python train.py --experts_per_token=1 --normalize_top_k=false --balance_bias=true --lr_router=0.000713 --norm="rmsnorm" --beta2=0.95 --batch_tokens=65536 --seq_len=2048 --dataset="wikipedia_en"
Below are experts of layer 6 (counted from 0) of a mixture-of-experts language model. Rows are named router (the router's row for the expert), gate (a neuron's input weights, with its number), up (a neuron's input weights, with its number) and show model dimensions 512-639. Each number is 128 + 24 x the weight over its row's rms, rounded and kept within 0 to 255.
Before each expert's rows: "mostly gets" lists some tokens that are sent to it at least half of the time. This comes from a sample of Wikipedia text that the model never trained on.

# expert 4
mostly gets: " it", " him", " film", " school", " government", " School"
router [ 97 114 123 122 135 132  90 103 166 142 148 111 149 125 162 137 161 146  85 161 137 134 141 149 137 175 116 167 148  95 103  63 114 174 160 134 116 117 124 130 161 131 130 124 164 151  98 126 143 121 114 123 126 134 104  99 110 118 110 122 149  91 132 119  75 119 130 123 111 132 121 107 159 142 173 113 137 138 149  95 126 136 131 156 127 157 124 144  84  72 177  99 120 130 180 129 136 183 120 130  85 145 107 105 121 153 144 160 121  96 128 125 146 121 118 110  98 162 151 172 192 118 102 149 154  96 116 173]
gate0 [167 138 150 136 173 112 144 115 125  55 135 105 138 124 117 126  62  81 118 108 135 116  83 165 148 155 107  72 155  84 117 117 106 107 152 144 106 172 129 180 126 106 161 160 171 177 127 159 124 153 130 173 132  91 149 141 156 114 110 103 138 144 102 128 124 108 149  99 114 176 162 123 124 130 143 134 158 100 154  85 124 120 174 138 140  84 159 130 117  92  96 164  96 120 102 146 129 138 140 136 113 135 113 137 132 115 110 128 130 106 153 133 119 120  89 122 148 134 139 143 115 147 150 107  77 115 130 171]
up0 [104 128 121  76 102 126 101  86 113 150 129 139 134  99 134 113 133 152 140 158  97 145 115 112 114 151 120 120 120 175 126 142 120 182 124 172 130 152  98 178 132 154 115 133 131 151 142 115 122 200 106 140  99 139 142 161 140 168  53 177 133  99  89 134 116 107 150 132 119 118 185 170 122 153 140  79 127 150  93 129 136 130  77 134 101 132 195  90 154 145 178 116 117 119 135 113 133 102 160  93 152 159  93 150 121 139 142 153 140 107 127 141 142 104 122 145 125 145 133 153 148 137 121 180 140 132 118 134]
gate1 [165 161 122 129 145 108 149 148 127 124 166 150 131 107 130 134 106 145 117 163 110 116 122 124 144 154 136 147 146 141 130 144  82 113 156 126 121 146 111 117 118 187 139 101 191 102 143 138 149 119 144 134 103 159 114 136 141 119 117 192 122 118 158  94 148 138 116 147  76 115 133  95 123 116 172 164 171 142 145 136 110 123 103 135 124 111 191  61 125 110 116 153 109 119 127 116 190 138 117 111 134 149 134 179 160 103 169 104 155  97 102  99 154 119 153 120 162 130 151 106  84 106 132 126 153 151 118 143]
up1 [115  90 107 130 112 165 107 116 123 140 129 165 121  97 113 147 128 107 100 130  94 145  99 114 140 120 171 156 120 183 138 164 144 143 121  99 164 126 132 106 147 132 171 109 111 136 141 116 123 114 148 147  84 186 140  97 163  99 149 114 132 168 112 128 164 155 117  87 132 152 175 147 118 123 155 135 113 150 126  91 165 120 149 122 153 103 146 138  98 116 113  95 144 114 110 154 128 127 154  96  94 121 109 155 118 157 122  91 146 151 161 116 122 112 128 160 134 127 159 133 111 158  90  84 110 157 156 135]
gate2 [119 134 122 122 116 149 149 125 140 117 185 123 143 142 107 123 140 127  99 121 172  84  92 127  88 122 141 158  86 142 117 158 119 113 108 119 148 139 138  68 114 130 110 104 157 123 128 127  77 157 184  98 117 148  99 163 133 138 131 118 138 129 113 106 186 143 104 107 173 160  99 128 108 108 129 122 118 128 146  72 114 136 148 119 129 175  86 148 107 118  82 141 138 168 154 148 113 133 131 120 139 156  94 144 133 115 140 113 115 118 147 146 130 153 112 139 101 106 127 183 141 154 146 133  89 118 135 102]
up2 [ 86 178 140 127 143 125  79 138  85 130 118 150 150 127 128 146 140 124 139 122 163 104 125  93 122 147 105 107 122 161 102 161  90  86  82 128 122 141 193 149 115 102  88 122  85 124  98 135 157 145 140 101  95 147 141 140 143 137  93 127 163 118 102  97 133 158 112 112 134 148 108 121 142  98 122 113 131 150 112 108 146 141 116 116 146 113 139  87 135 112 160 110 155 132 124  97 108 139 140  97 139 137 143 133 127 161 124 127 104  85 135 119 187 107 149  75 130 116 154 126 105  96 144 111  76 112 128 123]
gate3 [179 116 144 148 113 115 154 126 132 111 112 125 157 142 146 105 122 127 129 114 110 160 114  75 155 101 134 110 133 130 106 143 116  85 137  76 166 164 125 158 141 127 136 124 159 131 110 112 141 109 119 124 114 110 122 108 146 169 133 127 133 121 169 111 139 164 123 108 148 135 154 164 120 135  98 139 105 115 102  94  86 134 110 128 140 155 168  72 128 109 119 141 145 120 154  93  98 106 102 154 139 151 114 104 135 102 151  63 121  92 112 146 151 125 109 151 162 145  93 138 126 146 131 139 110 133 123 155]
up3 [106 135 123 189 132 117 138 136 143 163 128 127 137 141 141 101 127  91 151 141  97 158 132 117 137 107 100 118 116 126 142  80 160 119 140 133 102 164 128 165 127 115 108 128  84 135 114 114 129 126  85 130 133 156 128 114 135  67 189 158 158 132 109 159 117 112 123 148 118 128 148 128 163 113  92 137 113 110 124  59 102 124 114 127 125 130 111 158 119 143 101  88 130 103 176 121 122 151 191 137 131 102 123 101 127 115 120 148 168 154 130 139 138 110 166 113  93 140 104 131 132 155 167 154 136  93 167 144]
gate4 [119 118 129 120 146 138 136  91 124 135 120 126 158  87 125 126 150 134  99 116 142 133 113  87 150 144 122 114 136 116 205 154 110 139 160 109  92 109 134 154  77 131  88  95 128 136 164 133 134 121 124 136 157 133 160 141 147 151 139 104 148 120 127 127 125 132 161 138 119 144 174 132 102 108 119 123 190 109  97 135 112 112 123 134 120 138 114 119 140 151 130 141 127 125 132 126 172 116 142 188 111  91 128 107 118 142  93 114 130 143 163 123 141 117  98  93 139 127 131 124 102 118  84 120 142 153  78 121]
up4 [142 111 157  78 127 171 119 149 149 136  87 114 143 133  44 102 137 130 167  93 114 168 133 119 155 145 148 143 116 151 100 131 116 128 143  99 143 157 120 145 110 113 128 155 107 127 175 141 164 136 158 184 135 178 115 121 168 100 143  81 161 123 120 141  95 137 166 118 108  75 115 149 128 137 144 142 123 135 123 113 121 127 101 105 144 111 121 100  96 147 182 115  99 120 103  58 171 153 120 135 126  92 141 134 147  76 112 136 121 138 123 134 131  97 160 134 121 112 120 158 152 118 141 114 100 157 118 156]
gate5 [128 151 164 113 158 108 123 119 173  83 150 150 136  77 140 142 106 139 120 161 151 105 163 134 117 124 137 128 115 108 102 131 135 138 100 155  93 115 133 157 102 111 169 157 156 160 154  84 144 128 124  94 149 102 104  88  85 130 129 172 143  99 131 137 158 143 141 132 141 112 135 133  90 125 157  82 151 130 162 147 141  93 135 121 130 131 117 107 115 123 147 125 183 166 157  97 152 152 108 148 107 132 108 143 114 112 148 106 142 116 131 176 107 108 141 137 108 163 152 113 161 138 121 199 138 159 159  96]
up5 [161 124 138 124 141 100  75 169 129  96  99 127 126 135 136 149  81 133  96 133 126 111 109 131 122 147  97 151 128 145  89 124  97 105 137 143  72 175 160 127 162 144  76 128 120 107 131 183 127 128 134 129 111 101 132 124 143 179 115 115  74 122 123  96 159 160 136 104  96 108 103  94 102 139  99 142 107 105  97 127  86 109 148  99 107 148 132 109 121 188  92 122 132 128 136 119 145 127  91 108 144 106  91  85 132 130 113 104 132 124 145 103 124 110 108 138 151 103  89 107 125 108 143 170 150 123 146 121]
gate6 [160 127 133 148 147 129 103 125 122 118 146 132 155 136 145 155 107  98 112 140 174 110 160 111 108 132 145 106 138 147 134  95 140 113  92 144 114 189 109 124 154 140 135 113  99  82 147 118 135 103 157 133 179  97 140 136 122 118 130 131 144 115 110  99 156 126 116  92 121  93 119 138  94 179 133 153  95 115  93 142 129  66 141 114 134 144 111 124 137 115 135 134 160 130 100 154 112  89 160 119 118 168 116 124 119 164 146 109 137  95 139 126 103 103 102 108 138 103 144 122 140 147 108 161 124 123 162 108]
up6 [160 113 155 144 117 125 106 129 111 115 140 121 105 122 120 131 135 133 107 131 149 121 107 129 176 113 116  69 135 108 141 141 121 117 106 115 134  80 129 104 183  98 169 123 107 113 125 122 128 115 134 141 104 137  71 175 123 118 141 126 125 142 114 114 142 137 150  95  80 155 140 178 155 105 114 102 151  99 150  84 143 121 167 118  94 129 106 150 145 139 167 105 116 123 102 100 125 152 159 107 140 103 167 150 148  83  96 121 146  97 123 138 151 113 161 102 107 152 162 129 129 128  92 148 134 103 164 193]
gate7 [148 161 109 146  95 176 108 154 100 131 129 133 125 165 139 142 131  85 114 165 176 118 110 122 109 128 133 104 148 141 116 147 125 110  95 135  95 144 131 117 103  78 177 124 122 116  83 126 146 164 173  80 132 124 106 135 133 124 150 145 113 118 126 118 103 170 107  91 125  79 127 131 160 111 114 160 108 132 168 158 103 126  99  77 117 174 116 176 123 118 127 154 124  93 137 126 119 151 132 161 132 118 136 121  80 152 120 136 145  95 142 170 124 111 146 137  96 145 127 125 135 171 158 109 145 118 106 146]
up7 [129 157 141 132 161 135 154 145  71 143 109  63 153 152 106 119 101 126 158 147 150 181 120 121 111 105 101 119 139 109 131 151 140 149 117 105 109  72 105  93 125 116 104  97 123 114 170 125  96 124 155  65 105 160 131 142 164 167 110 116 131 109 110 167  92 109 164 129 124 116 107 155 122 119 113  91 137 154 132 124 118 136 122 115 137 136 141 115 112 109 123 147 150 101 140  93 142 128 118  89 115 131  86 137  98 167 125 113 129 139 135  96  94 138 170 101 145 110 113 148 156 120 138 106 120 123  95 126]
gate8 [162 142 135 158 119 133 122 153 130 203  99 137 155 149 104 164 109 157 153 171 160 118 111 155 101 157  98 149 147 116 131 119 109 137 128  88 152 163  87 119 160 119 145 148 115  96 139 154 142 128 162 126 115  94 113 163 183 132 108 127  83  96 106 108 104  69 135  51 169  95 115 107 158 110 138 183 130 141 135 160 132 146 145 121 123 129 102 121  54 112 147 108 104  90 130 130 125 146 143 118  90 109 139 153 167 137 128 147 138 160 131 147 128 141 129 117  97 125 155 118 109 115 205 143 152 133 112 142]
up8 [124 139 108 159 135 113 116 177 107 131 146 112  69 135 104 137 113 130 137 128 127  95 112 145  72 103  81  87 124 126 111 126 117 142 114 138 100 127 113  97 104 148 113 145 150 153 122 178 127 119 136 113 147 114 138 118 136 119 131 157 147  95 140 100 147 144  99 139 135 159 154 162  87 137 162 129 123 141 107 154 118  83 150 115 128 134 132 118 181 143 179 121 146 152 113 130  84 145 104 142 141 107 134 134 124 133 150 171 137 181 113 106  79 144  89 115 129  96 117  91  63 111 177 133 145 136 128 155]
gate9 [ 75 158 105 107 125 127 107 132 151 134 116 145 133 145  76 133 132 121 100 142  76 133 149 158 123 190 126 109 139 142 152 141 129  91 103 127 141 127 131 116 101 127 123 157 132 100 149  85  92 177 134 109 147 124 105  80 123 106 135 120 132 136 129 133  98 135 115 123 111 181 129 106 122 154 143 132 124 107 120 106  96 137 144 132 111 115 108  90 136 103  97 113 142 116 100 133 162 104 176 124 101 133  88 153 111 139  91 142 101 105 120 138 147 159 172 129 121 128 140  78 173 138 124 101 128 106  70 144]
up9 [132 120 133 122 116 166 148 151 172  94 138  97 117 139 141 143 149 128 133  84 109  94 173  86 122 123 175 115 112 140 110 150 109 155 123 151 132 106 106 111 146 118 187 143 104  99  87 138 143 138 122 148 156 173 112 119 132 116 131 158 133 119 118 109 144 131 127 156 126  98 108 125 116 135 154 158 121 118 118 109 134 105 151  74  79 138 141 141 101 111 141 177 108 136 151 103 138 151 139  93 145 136 161 135 120 121 120  79 104 101  70 141 141 178 108 160  82 142 142  99 118 103 108 187 123 184 171 117]
gate10 [172 170 112 121 120 123 156 145  71  95 155 120 167 151 151 126 135 138 112 123 119  86 133 119 133 156 111 130  99 144 124 124  94 155 147 102 113 151 102  98 137 172  84 103 115 172 149 124 140 161 151 135 102 148 102 115  97 113 114 150 115  98 133 117 164 149 120  96 153 131 119 144 117 112 117 170 189 111 117 118  92  99 120 148 133 104 113  98 107 108 148  74 166 111 158 120 137 165 166  92 152 153 142 120 133 137  90 126 147 152 101 143 152  90 132 113 120  98 124 152 137 127 136 141  67 118 158 124]
up10 [144 143  95 126 168 122 135 105 129 131 121 159 149 112 139 116 116 148  83 123 147 137 140 101 106 155 130 116 144  91 125 126 142 156 114 144 111 140 125 154 120 153 124  86 127 143 133  84 129 151  90 187 151 169 150 162 115 138 124 125 109 125 175 141  98 104 147 148 154 149 136 145 181  98 151 136 149 134 146  95 119  97 140 143 123 125 146 148  79 136 123 110  98 137 111 118 151 199  96 102 174 147 131 169 116 127 108 108 130 152 144 152 107  99 131 110 180  92 121 151 132 128 104 130 114 160 144 110]
gate11 [105 122 147 122 121 162 139 112 120 178 125 130 144 127 119  65 130  99 141 113 127 147 153 118 143 122  91 155 107 103 117 129 122 159 118 165 123 128 129 123 119 159 111 124 177 105 103 108 123 141 164 123 154 173 121 131 138  95 122 137 112 111 152 125 129 109 112 108  97 100 133 127 174 138 132 115 137 136 120 118  79 140 153 121 143 111 116 131 113 139 134 146 104 151 151  66 111 166 143  84 152 115 132 109 150 141 143 107 131 146 146 150 116 160 150 121 167 131 147 150 115 153 163 124 143 125 134 158]
up11 [133 127 145 136 130 127 135 133 176 131 104 121 118 120  97 152 145 129 130  77 146 108 114 166  81 102 123 158  96 117 149 102 122 165 121 109 149 134 130 126  99 164 164 161 141  93 132 121 133 110 124 122 117  88 147  90 123 144 161  83 146 102 154 139  87 113 193 126 100 105  79 116 136 128 112 112 145 132 116  97 159 146 153 155 156 138 174  85 134 140 135 133 131 106 129 159 135 128 152 134 120 138 150 111 123 143 167 112 154  97 130 123 109 132 133 118 127 105 154 105 161 129 151 144 101 136 101  98]
gate12 [115 126 168  87 109 147 126 118 118 129  79  93 147  71 168 102  94 129 106 128 157 175 102 156  94 105 148 134 123  74  96 115 128 110 145 139 133  76 130  82 153 151 131 140 101 159  95 105 134 106 170 151  84  89 109 107 130 166 113 126 124 124 129 142 136  91 129 118 130  95 134 153 103 156 187 134 156 114 162 158 104 156 147 121 116 163 145 134 147 132 168 153 140 105 144 138 155 133  98 132 135 102 161 166 113 105 130 118 135 137 112 158 134 147  99 105 129 151 129 124 120 147 121 123 152 136 157 121]
up12 [119 111 137  97 126 146 147 165 153 118 110 133 136 141 129 131 145 103 142 124 113 137 163 139 125  97 107 121 133 166 136 144 122 113 125 138 105 100 130 147 138 109 130 110 157 103 111  82 143 104 124 117 154 155 128 133 126 132 148 140 115 152 122 154 136 119 117 157 141 131 150 119 156 161 107 128 135  98  88 136 175  92 111 104 151 121  74 102 142 128 124 137 142 120 127  89 141 124 201  88 141 143 134 118 154 140 154 108  89 139 149 111 134 148 131 169 128 135 120 127 164 139  96 111 131 153  91 124]
gate13 [156 107 165 135 141 134 126  99 155 171 106 145 118 127 129 115  96 152 112 134 117 114 123 113  93 143 131 164  63 104 116 130 144 139 117 166 134 171 130  98 116 123 118 122 132 154 155 121 126 118 169 112 108 144 130 122 160 122 131 102  98 130 111 112 122 121  94 138 147 121  84 133 111  53  98 147 132 121 150 132 114 120  81 122 176 140 118 125  59 151 139 170 163 127 113 126 147 109 158 104 128 126 134 146 137 104 146 114 133  98 101 171  91 125 101  41  96 110 118  78 118 120 109 160 116 111 143 133]
up13 [133 142 127 130 127 148 112 142 103 136 166 139 123 143 117 100  75 106 167 102 145 141  94 126 151 131 134 128 105 144 116 110 103 157 112 167 119 146 133 128 102 144 154 137 129 124 169 149 102 137 149  80 137  99 110 131 142 139  95 137  91 125 167 149 157 151 131 156  59 136 124  94 161 150  88 131 119 108 109 140 115 123 126 158 108 116 133 112 122 152 131  78 109 129 121 123 138 127 104  80 119 144 103 155  99 114 124 130 171 136 124  74 135 146 125 103 158 151 123 171 125 136 137 123  80 125 143 115]
gate14 [152 109  96 133 109 145 143 123 148 133  95 145 107 161 164 146 119 190 130 134  71 147 122 139  98 119 128 152 169 101 139 124 159  97 139 170 124 136 140 115 104 168 102 104 147 138 101 134 156 177 143 155 117 154 109 143 119 132 152 137  96 108 124 137 139 139 170 120 150 107  95 151 147 157 124  85 108 125 186 140 105 158 132 143 128 149 141  78 126 116 125  74 119 145 130 110  88 140  93 106 151 111 112 125 121 131 143 102 142 120 126 110 120 144 128 148 121 116 125 116 106  47 138 122 186 147  87 177]
up14 [150 116 140 108 128 142 159 148 109  97 110 111 142 123 115 143 120 123 136 137 102  99 131 144 116 169 139 139 140 174  97 127 126  71 124 123 114 107 151  98  86 152 112  79 121 128 107 116 149 163 103 113 134 135 159 127 142  95 130 127 171 144 166 145 122 136 127 118 148 140 103 122 125 142  75 126 142 132 130 158 125 152 128 135 132 168 118 136  84 127  86 106 126 118 157  73 102 141 138 125 117 115 138 160 133 144 108  98 101 153 129  80 136 117  96 116 119 102 125 167 154  91 105 150 188 115 126 141]
gate15 [107 128 140 130 118 150 138 124 138 153 114  94 136 118  90 121 125 139 105 109  82 140 141 141 146 137 128 105 174 181 105 124 122 105 101 178 127 139 107 129 163 112 152 139 134 118 101  87 135  80 170 124 122  86 151 181 147 172 159 144 127  89 122 102 106 118 125 143  57 161 126 124 120 127 114 118 123 137 143 109 125 149  69 158 149 123 160  99 117 103 153  99  82 116 153 100 153 125 110 150 123 146 117 102 118 128 114 184 121 100 102 120 117 100  81 168  81 140 115 138 156 120 173 116 115  98 138 118]
up15 [106 157 126 123  90 167 100 142 158 151 153 152 130 121 136 129 130 160 149 157 140 133 163 152 109 169  75 124 131 162 126 125 117 139 131  53 101  76 117 105  96 164 131 125 112 139 135 108 115 125 122 118  87  95  93 138 126 159 155 146 111  97 132 160 129 130 125 138 163 114 103  77  95 106 130  80 140 109 150 126 128 131 165 124 169 134 158  94 133 113 137  78 103 133 135  99 166 109 150 126 144 127 110  83 132 140 190 118 172 160 146 125 141 126 103 105 111 135 129 106 151 112 109 126 126 133 117 164]
gate16 [138 112 153  98 100 143  98  88 100  72 107 116 122 132 136  95 166 147 167 144 136 115 132 135 176 165 120 145 127 122 143 134 148  92 142 127 154  93 110 149 101 146 150 113 133 123 131 123  49 126 113 158 167 140 131 128 143 100 141 133 130 142 135 123 112 121 120 167 129 160 177 166 126 115 139 135 141 116 142 187 112  92 105 114  92 115 129 105 165 101  89 114 107 103 110 104 109 140 132 104 119  98 127 121 116 157 111 101  95  92 164 118 131 113 178 151 154 145 137 110 159 145 169 108 113 139 118 145]
up16 [176 144 149 169 169 127 147 146 134 125 114 158 112 138  77 162 175  99  78 139 145 117 175 111 142 201 186 102  94 114 127 158 168 155 131  89 142 149 102 128 130 112 143 171 111 135 128 154 128 158 107 133  78  94  89 134 139 109 108 173  91 134  86 116 114 111 185  99 137  95 122 147  97 112 142 138 122 116 168 185  99 110  99 131 184 134 142 132 110 102 177 141  96 117 130 115 111 125 148 143 135 109 155 136 138 152  77 127 158 149 154 127 102 120 143 140 126 118 112  92 119 131 149 106 178  73 148 135]
gate17 [117 132 154 110 140 133 110  96  94 122 138 120 109 116 105 139 132 130 154 134 113 135 128 125 121 110 105 117 127 175 138 131 131 165 179 108 152 137  95 129 134 101 130 134 140  89 105 156 138 149  58 102 141 161  87 139 146 131 142 146 143 102 168 172 136 127 141  79  91 143 152 138 112 127 126 120 172 124 147  97 119 121 167 120 142 132 129 101 122 153 127 118  88  72 146 172 109 147 149  90 135  81 127 132 158 142 153 103 150 119 111 101 111 101 134 130 181 122  70 129 152  97 144 130 128 152 119 142]
up17 [135 128 191 136 119 131 159 113 104 121 122  87 132 140  98 102 153 101  70 121 109 142 115 126 155 134 139 142 123 121  57 106 116 139 170 139 150 158 132 135  93 136 132 138  78 176 118 106  98  89 147 111 175 151 165 137 140 154 110 130 157 117 160  85 135 116 135 144 186 129 133  93 153 133  99 117 147 115 186 168 109 107  98 104 117 102 128 137 126 122 121 110 121 166 116  82 131 146 117 110 126 131 118 104  83 123  85 134 122 149 107 111 100 148  96 181 138 155 140 153 124 168 120 101 135 125 129 117]
gate18 [133 120  94 104 141 161 124 160 155 140 124 100 119 136 144 127 132 145 141 120 102 123 147  88 157 115 132 143 150 161  92  98 149 106 120  53 123 122 145  93 153  99 116 177  94 106 162 153 133 105  86 131 133 130 108 143 140 161 159 119 105 109 104 131 126 130 139 142 109  97 160 102 150 118 113 155 168 120 107 116 108 148 124 146 127 131 118 155 128 155  91 137 139 163  76 100 121  99 118 106 110 126 135 139  97 157 120  82 151 104 123 104 150 117 120 132 130 145 146 140 131 119  89 145 125 142 167 125]
up18 [121 107 175 157 143 118 123 146 158 117 142 132  92 122 136 101 135 122 135 135 109 146  90 145 114 143 101 165 121 172  60 121 156 132 119 116 112 120  94  86 136  92 117 129 180 112 133 190 141 133 111 112 155 103  90 137 143 134  99 105 158 108  59 127 131 104 125  83 125 136 159 137 105  95  80 110 131 142 107  92 148 155 152 106 145  99  75 152 126 109  93 157 101 132 108 134 146  99  73 158 143 128 122  96 134 135 135 142 129 100 114 118 137 123 140 123  79 108 118 100 128 118 137 110 147 150  91 101]
gate19 [128 156 129 142 138 121 125 132 112  99 132 123 170 154 165 115 145 162 107 152 136 122 119 160 130 101 169 194 127 120 101 125 119 147 135 141  97 100 144 131 111  94 146 152 160 146 111 154  98  91  68 113 147 121 131 174  91  74  87 126  90 151 120 143 129 116 130 109 132 119 112 164 156 148 103 140 133 126 123 138 117 151  93 123 117 177 101 121 140 146 139 114 113 121  70 102 156 177  98 144 165 140 112 175 157 126 101 111 134 145 119 117 107 131 115 116 127 161 118 139 155  91 119 107 134 154 114 138]
up19 [152 151 165 155 126 140 163 107 109 108 107 171 145 112 166 129 159 118 100 144 103  93 138 149 141 112  97 103  98 132 134 152 105  67 123 109 121 160 139 103 147 136 116 103 142 114  89 123 152 138 139 126 106 138 135 110 144  94  88 139 164 150 128 171 173 128 146 138 103  86 139 126 111 152 140 124  98 132 180 108 102 197 112 116 147 154 146 104 135 112 151 153  98 124 103 143 128  90 165 172 119 139 108 148 116 130 159 126 109 100 125  95 122 117 126 152  95 168 125 172 132 145 113 105 142 140 137  90]
gate20 [135 163  90 144 124 124 141 127 116 118 150 153 134 157 110 114 144 115 112  99 144 119 119 135 116 137 108 144  78 180 132 127  95 118 107 187 125  95 113  81 126 111 135 144 144 111 122 145 115 130 162 167 149 166  91 130  72  57  68  92 106 120 105  98 151 152 146 148 120 101 148 152 101 184 162 132 122 115 122  76 108 151 185 109 155 133 132 150 132 135 166 107 151  97 145 146 109 102 201  68 127 143 151 144 191 119 106 120 133 123 134 127 159 128 124 108 106 134 184 107 140 113 130 116 126 124 110  91]
up20 [ 97 172 112 108 133  89  92 150  86 148 120 108 116 137 127  81 161 138 139 169 135 145 120 132 159 109 130 138 128  82 158 143 120 119 116 100 158 112 109  64 108 169 118 120 169  94 102 121 143 154 110 116 104 153 117 124 142 134 138 119 145 140 153 125 100 141 106 105 129 145 120 127 144 140  96 115 132  88 107 112 105 119 128 106  98 102 172 115 129 104 119 179 140 166 128  96 144 118 154 125  85 109  94 133 194 148 102 154 111 141 156 117 101 129  89  98 124 133 142 135 144 117 110  91 113 157 113 146]
gate21 [118  89 144 100 170 147 145 129  90 124 154 110 117 177 134 142 183 140 115 144 107 169 102 113 121  85 130 126 151 148 169 140 137  94  74 129 127 149 150 153 139 134 138 129 159 160 119 120  97 146 146 121 135 113 127 121  96 147 143 133 184 137 128 140 138 154 122  97 102 120  85 124 117 108 146 186 142 166 129 126 152 132 147  86 143 109 119 115 101 140 180 157 135 121 118 149 154 115 111 116 116 142 108  99 106  90 140 112  99 150 124 129 111 131 158 142 124 152 153 117 138 171 144 130 121 111 122 119]
up21 [117 122 140  95 108 127 136 111 169  95 118 175 126 142 123 141 151 144  75  98 118 154 131 140 104 159 114 133 130 114 104 106 134 151 128 178 169  93 127 135 141 117 131 101 144 140 122 118 168 145 174 131 139 173  96  86 119 131 102 147 122 139 130 134 148  64 144 132 110 131 158 117 117 109 183 175 124 112 117 127 135 148 102  97  75 125 120 105 129 174 119 116 117 173  96 142 131 122 140 129 104 141 124 121  89 122 115 135 112 167 165 101 139 165  84 136 131 103 148 125  88 121 147 133 140 155 152 133]
gate22 [154 126 115 112 153 150 151  74 176 132 149 138 110 141 138 164 114  97 170  99 121 138 173 141 112 110 105 142 131 102 126 155 141 113 133  99  67 140 145 170 121 118 100 119 190 128 106 128  81 133  63 156 148 141 109 167  89 130  92 109  80 155 124 125 106 122 111 139 100  80  82 133  76 121 196 147  99 151 115 120 150  95 154 117  95 120 149 102 124  91 129 131  93  98 130 121 132 173 112 142 122 129 145 122 124 154 136 112 178 143 153 165 157 101 119 133 122 137 119  95 140 117  97 104 122 113 161 114]
up22 [104 134 163 109 133 178  70 129  79 165 126 126 138 152 120 127  95 121 166 127 120 104 154 133 106 141 115 150 140  91 127 140 117 180 124 110 144 140 153 127 110 144 133  87 159 152 174 172 122 129 115 171 104 126 124 164 139 123 126 113 166 118 138  94 163 138 113 107 116  87 122 124 120 140 165 113 124 137 165 143 129 131  98 137 160 120 138 139 102 136 115 118 119 173 115 130 111 132 123 115 103 118 123 103  68 142 178 141 111 111 128 174  94 104 136 143 145 137 147 112 153 136 114 115 156 123 110 125]
gate23 [149 110 137 153 146 136 167 113 115 164 175 119 136 108  93 139 158 119 132 145  85 109 121 125  94 124 144 138 141 142 144 115 139 159 113 107  80 113 115 127  81 117 106 109  84 144 119 143 155 157 131 141 149 143 101 113 127 114 182 127 107 109 138 137  85 167 114 181  87 122 126 158 140 165 140 170 184 153 144  99  59 127 148 112 127 138 117 142 120 124 146 161 116 121 147 138  91 116 114 119 138 102 138 132 137 155 116 184 137 162 105 124 105 145 115 123 121 117 178 160 123 152 142  74 121 109 119 134]
up23 [136 132 137 105 108 113 170 122  70 123 184  95 181 126 118 115 144 152 135 127 130 118  88 123 113 113 100 154 150 122 142 112 107 137 140 107 164 130 120 126 127 103  79 141  91 123 155 108 119  87 122  74 149 144 157 124 127 129 144 116 137 108 115 111 166 116 161 164  83 128 146 126 116 156 142 111 154 155 105 130  78 114 127 126 138 134  79 140  91 115 124 124 157 149 111 120 147 126  80 150 128 166 104 137  97  93 134 141 148 104 133 116 123 110 114 142  94 118 109 121 114 115 113  80  95 130 112  88]
gate24 [137 115 154 133 133  99 145 140 102 105 137 101 109 123  75 127 131 124 133 122 175 118 115 118 171 176 123 141 147 116 113  82 105 144 129 125 153 142 140  94 141 147  94 119  98 101  80 149 150 107 118  54  94 105 151 148 129 140 126 117 109  98 158 115 135 118 124 136 152 112 119 171 133  98 123 120 131 107 102 150 115 118 122 101 133 108 127 143 132 139 149 140 118 130 142 110 163 101 119 139 159 132 110 131 105  94 134 123 108  94 125 158 131 134  68 159 159 163 113 137 174 126 113 138 122 101 159 128]
up24 [139 145  94 138 206 107 138 118 155 100 142 131 115 125 145 154 146 146 114 126 139 148 144 111 117 127 133 119 124 121 128 124 125 132 165 121 100 121 141 129 113 119 144 141 163 148 174  89 121  96 115 148 157 157 142 107 151 133 125  95 130 131 149 103 122 135 136 126 162 182 135  84 130 140 112 126 127 121 123 116 172 172 100  99 102 105 149 138 112 110 140 121  86 133 135 121 108 106 162 145 144 154 149 125  99 111 117 161 136 170 150  93  91 122 157 184 109 128 132 154 103 116 153 113 135 115  84 131]
gate25 [123 109 166  91 131 155 124 108 152  94 144 121 131 125  99 114 119 147 144 168 160 138 100 108 133 121 112  82 110 150 113 114 176 123 148 135 118  96 120 136 118 114 122 161 107 156 107 159 159 105 113 120 111 104 114  91 172 166 139  88 122 130 121  73 130 135 158 135 153  98 131 100 150 131 141 155 103 162 115 139  89 135 143 118  79 113 100 136 118  79  67 168 177 122 181  86 153 131 112 102 137 131 119  95 126 118  89 118 128 128 172 117  92 149 138 103 126 116  86 122 163 134 130 121 153 120 128 134]
up25 [114 150 140 102 150 160 153 119 115 120 117  99 168 194 141 123 146 110 142 152 113  91 156 105 151 184 127 115 130 157 107 142 136 128 131 142 115 126 126 132 134 146 119 165 137 102 162  99 121 149 107 152 123 119 151 107 109  85 169 145 125 137 173 143 116 152 140 125 104 119 117  97 134 123 146 128 139 134 145 141 177 140 119 135 124 180 130 114 103  93 140 151 142 104 140 147 113 139 121 129 147  91 153 100  51  99 101 117 146 139 113 118 121  81 107 148 139 156 102 135  94 159 146 145 132 150 143  94]
gate26 [110 133 112  85 135 182 131  93 122 164  86 107 127 167 152 136 134  71 117 160 159 166 137 102 103 125 141 128 156 133 168  76 130  97 143 143 129 138 114 102 103 152 122 133 134 131 155 108 126 136 117 155  91 147  97 124 113 138 120 112 123 124 135 120 137 101 118 162 132 169 148 105 143 137 120 128 102 113 111 173  85 106  68 111 100 169 167 124 121  93 142 122 118 136 108 171 102 130 118  98 167 131 163 116 123 145 132 150 102  81 161 130 163 144  97 156 122 130 133 162 114 134 126 169 111 109 131 121]
up26 [111 137 162 144 129 128 164 134 133 137 100 125  95 148 116 126  83 153 120 139 110 119  99 151 164  86 106 145  99 137 133 139 129  67  88 128 154 140 132 132  98 125 165 137 132 126 148  97 131 152 124 132 109 111 117 143 100 114 140 143 139 120 136 130 111 142 138 132 119 122 157 106 140 132 151 152 103 131  87 113 138 152  50 124 115 107 146 130 156 137 127 152 102  96 145 100 126 151 128 133 143 181  99  97 139 124 143 121  87 148 144 105 125 137 118 143 101 150 124 118 128 114 112 131 121 135 128 124]